Weights of a small mixture-of-experts language model, trained from scratch on English Wikipedia: a variant of Muon for the experts, 279M tokens.
Below are experts of layer 3 (counted from 0) of a mixture-of-experts language model. Rows are named router (the router's row for the expert), gate (a neuron's input weights, with its number), up (a neuron's input weights, with its number), down (a neuron's output weights, with its number) and show model dimensions 0-159. Each number is 128 + 24 x the weight over its row's rms, rounded and kept within 0 to 255.
Before each expert's rows: "gets" lists some tokens that make up at least twice as much of what it gets as of all text. This comes from a sample of Wikipedia text that the model never trained on. Tokens count by the router's weight.

# expert 9
gets: " | ", "1", "2", " ", " (", "0"
router [103 106  92  96 137 125 133 124 136 102 143  98 123  78 137 120 155 145 142 102 129 154 112 124 164 105 125 179 116 131 132 120 175 115 156 143 114 145 177 101 113 121 100 173 121  80 120 127 135 137 150 116 115  88 151 149 114 125 166 140 110  98 123 139 138 134 152 139  99 148 174 156 117 102 132  97 119 118 141 143 121 144 106 155 142 109 156 134  96 134  93 130 135 119 125 109  89 114 150 115 109  96 159 131  99 115  98 130 104 140 108 135 144 154 152 131 184 110 139 154 139 175 126 132 146 101 111 106 101 146 150 112  87 147 156  95 131 133 105 127 127 137 106 134 130 123 133 168 123 166 131 121 151 129  94  89 167 124 132 150]
gate0 [ 94 140  99 135 141 103 107  92 128 147 180 111 163 113 123  72 117  55  87 156  70 160 105 136 147 118 169 185 140 134 150 111 131 150 137 129 125 119 112 124 100 146  98 128 124 118 123 152 126 149 157 109 146 125 157 101 118 132 112 132 122 124 152 142  99 159 102 147 145 129 116 162 152 126 124 112 171 135 127 140 108 176 159 121 134 175 156 144 123 112 102 155 146 109 155 113 110 184 165 138 124 144 138 119 133 140 122 148 138  68 168 144 178 118 153  96 146 120 138 143 120 128 129 131 122 160 152 148 134  79 103 152 138 130  84  78 138 156 158 120 119 103 107 140 129 141 182 106 114 110 142 154  97 108  98 134 165 144 137 145]
up0 [167 111 163 119 137 139 119 122 142 142  67 144 109 119 137 151 160 141  93 100 189 127 142 159 129 124  94 109 134 119  84 161  87 135 137 110 114 136 115 149 119 100 103 122 141 167 117 100  65 106 103 126  72 147 123 181 155 104 116 139 129 119 176 105 116 153 101  93 122 157 129 142 113 164 163 107 133 138 158 140 101  93 101 120 155 118 141 130 135  99 143 120 138 134 129 122 152 138 145 155 153 105 146 161 133 133 109 163 147 151  67  90 104 133 122 135 112 133 130 131  94 163 147 110  98 101 126 134 100 135 118  93 153 134 134 111 131 101  86  96 132 155 138 121 126 155  68 148 115  97 103 137 116 118 107 142 155 108 115 147]
down0 [113 116 148 146 109  97 124 117 153 134 140  98 125 169 175  97 136 161 156 125 132 106 121  71 106 106  80 139 113 159 145 126 132 120 129 117  84 140 134 126 105 152 132 116 126 126 112 115 145 154 113 107 111 167  86 127 131 146  59 148 133 153 113 166 130 151  77 127  65 145 167 114 141 140 156 134 127 155 140 176 117 134 121 137 123  87 135 115 107 128  76 165  82 141 136 110 173 126 157 158 126 125 125 132  98 140 109 143 152 133 107  91 110 131 151  99 131  91 127 118 116 137 155 130 139 136 121 134 115 150 148 107 140 172 171  84 142 129 126 143 126 166 124 112 127 133 135 133 132 158 113 155  84 124 128  92 135 124 139 135]
gate1 [149 100 134 119 180 125 142 117  90 122 169 131 124 144 133 107 120 128 125 119 127 165 124 125 122 129 138 115 150 120 187  97 104 157 127 128 135 139 168 112 130 176  92 125 136 133 151 144 131 151 134 154 135 160 129 134 125 113 140 156 142 118 122 130 121  92 140 129 121 128 128 122 119 173 127 150  97 119 137 114 194 114 165  79 134 138 141 143 128 119 125 110 138  93 114 162 178 141 122 125 131 111 122 107 116 113  98  90  70 102 156 115 157 141 105 114 104 138 136 128 143 173  83 157  84 185 119 135 108 136 125 165 140 134 138 148 147 138  70  98 140 165 108 132 140 130 139 117 131 114  72 130 147  99 130  84 156 108  89  99]
up1 [ 96 160 145  95 143 140 141 154 124 102  81 132 140 117 146 121 147 148 117 111 112 127 130 149 137 124 128 151  97 144 138 160 156 119 119 101 125 111 129  91  80 120 177  85 148 106 108  91 131 103 127 113 152 136 113 147 141 126 142  96 118 147 130 124 140  86 106 117 124 116 110 156  86 116 131 103 172 106 172 138  87 128 104 147 116 140 139  91 118 132 148 140 100 153 131 104 146 142 147 105 120 127 171 153 108 117 139 127 131 172 133 156 149 132 159 131 139 163 102  74 115 117 158 145 132 108 125 148 143 154  87 112 108 134 125  67 104 111 139  98 109 153 132 142 122 182 135 149 119 139 151 125  85 119 151 151 127 131 128 137]
down1 [123 138 104 149  88 150 110 132 107 105 141 124 141 139 151 150 107 150 110 124 134 172 134 142 109 135 146  92 157 120 144 102 104 171 107 112 204 100 136 151 126  93 161 116 155 160 135 111 118 114 138 135 145 156 122  84 167 172 117  99 125 109  58 150 101  99 100 159 146 139 110 125 159 161 149 148 148 162 116 151 133 148 125 138 147 128  92 126 153 131 137 137 154 138 156 131 147  83 152 158 153 143 177 109 114 110 127 140 156 125 123 139 117  74 184 177 137 126 105 158 146 133 138 145 118  97 102 189 130 135 104 124 105 108 119 134 124 117 132 132 123 132 126 181 160 145 148 138 102  88 120 143  92 144 114  96 114 108  76 141]
gate2 [126 101 139 118 135 127 114 153 145 147  94 111 121 153 115  86  89 114 127  90 135 133 115 147 140  76 112 105 115 130 139 132 124 159 118 167 166 120 141 134  74 119 108 142 166 140 104 107 113 158 153 145 159 106 126 116  94 131 113 158 117 132 130 109 133 134 115 110 123 147  99 116 133 148 148  72 106 134 108 148 115 114 170 124 112 113 146 180 122 133 121 114 155  94 162  98 141 169 139 121  97 112 157 129 123 159 137  66 108 120  79 120 107 122 130 138 111 147 120 113 138 133  96 123 178 117 124 135 117  77 123 146 162 116  88 140 150 157 161 148  75 139 102 126  84 168  64  93 101 137 107 101  64 140 109 120 133 148  91 139]
up2 [130 105 115 110 169  94 113 118 158 138 119  96 116 145  90 103 117 109 122 108 175 103 155 159 146 121 102 148  90 131 133 131 155  81 116 119  99 114 126 140 116 111 131 121 147 124 106 105 127 170 102  88 172 166 136 143 100 146 111  97 112 124 156 125 132 116 147  78 122 132 142 159 136 153 126  81 108 113  95 133 131  99 143 117 120  95 114 123 129 139 113 114 159 117 134  84 134 112 126 130 108  86 150  98 140 152 117 136 124 139 148 152 127 106 100 120 141 160 125 168 125 147 131 104 142 124 129 134 167 108 140 105 126 155 142 117 137  80 126 140 151 121 130 140 145 115 109  82 162 142 119 131 107  99 110 141 128 120 141 154]
down2 [112 108 146 139 128 103 135 115 100  94 130 133 126 129 115  72 100 113 149 202 182 134 123 139 161  94 138 111 154 136 114 156 115 141 116 175 114 112 156  91 149 123 110 102 143 140 136 128 114 117 136 100 125 137 136 137 137  95 148 145 171 125 125 120 133 140 125 119 106 134 129 126 168 116 120 136 135 100 109 113 104 127 157 161 120 144 116 131  95 121  79 103  94 161 149 147  62  60  76 126 117 130 128 132 143 153 102 111 117 146 125 132 133  81 101 113 139 131 130 141 114 130  93 159 101 132 124 125 159 123 104 129 105  89 128 126 146 141 104 103 151 114 131 135 142 160 111  86 127 141  94 153 119 136 164 140 119 146 139  80]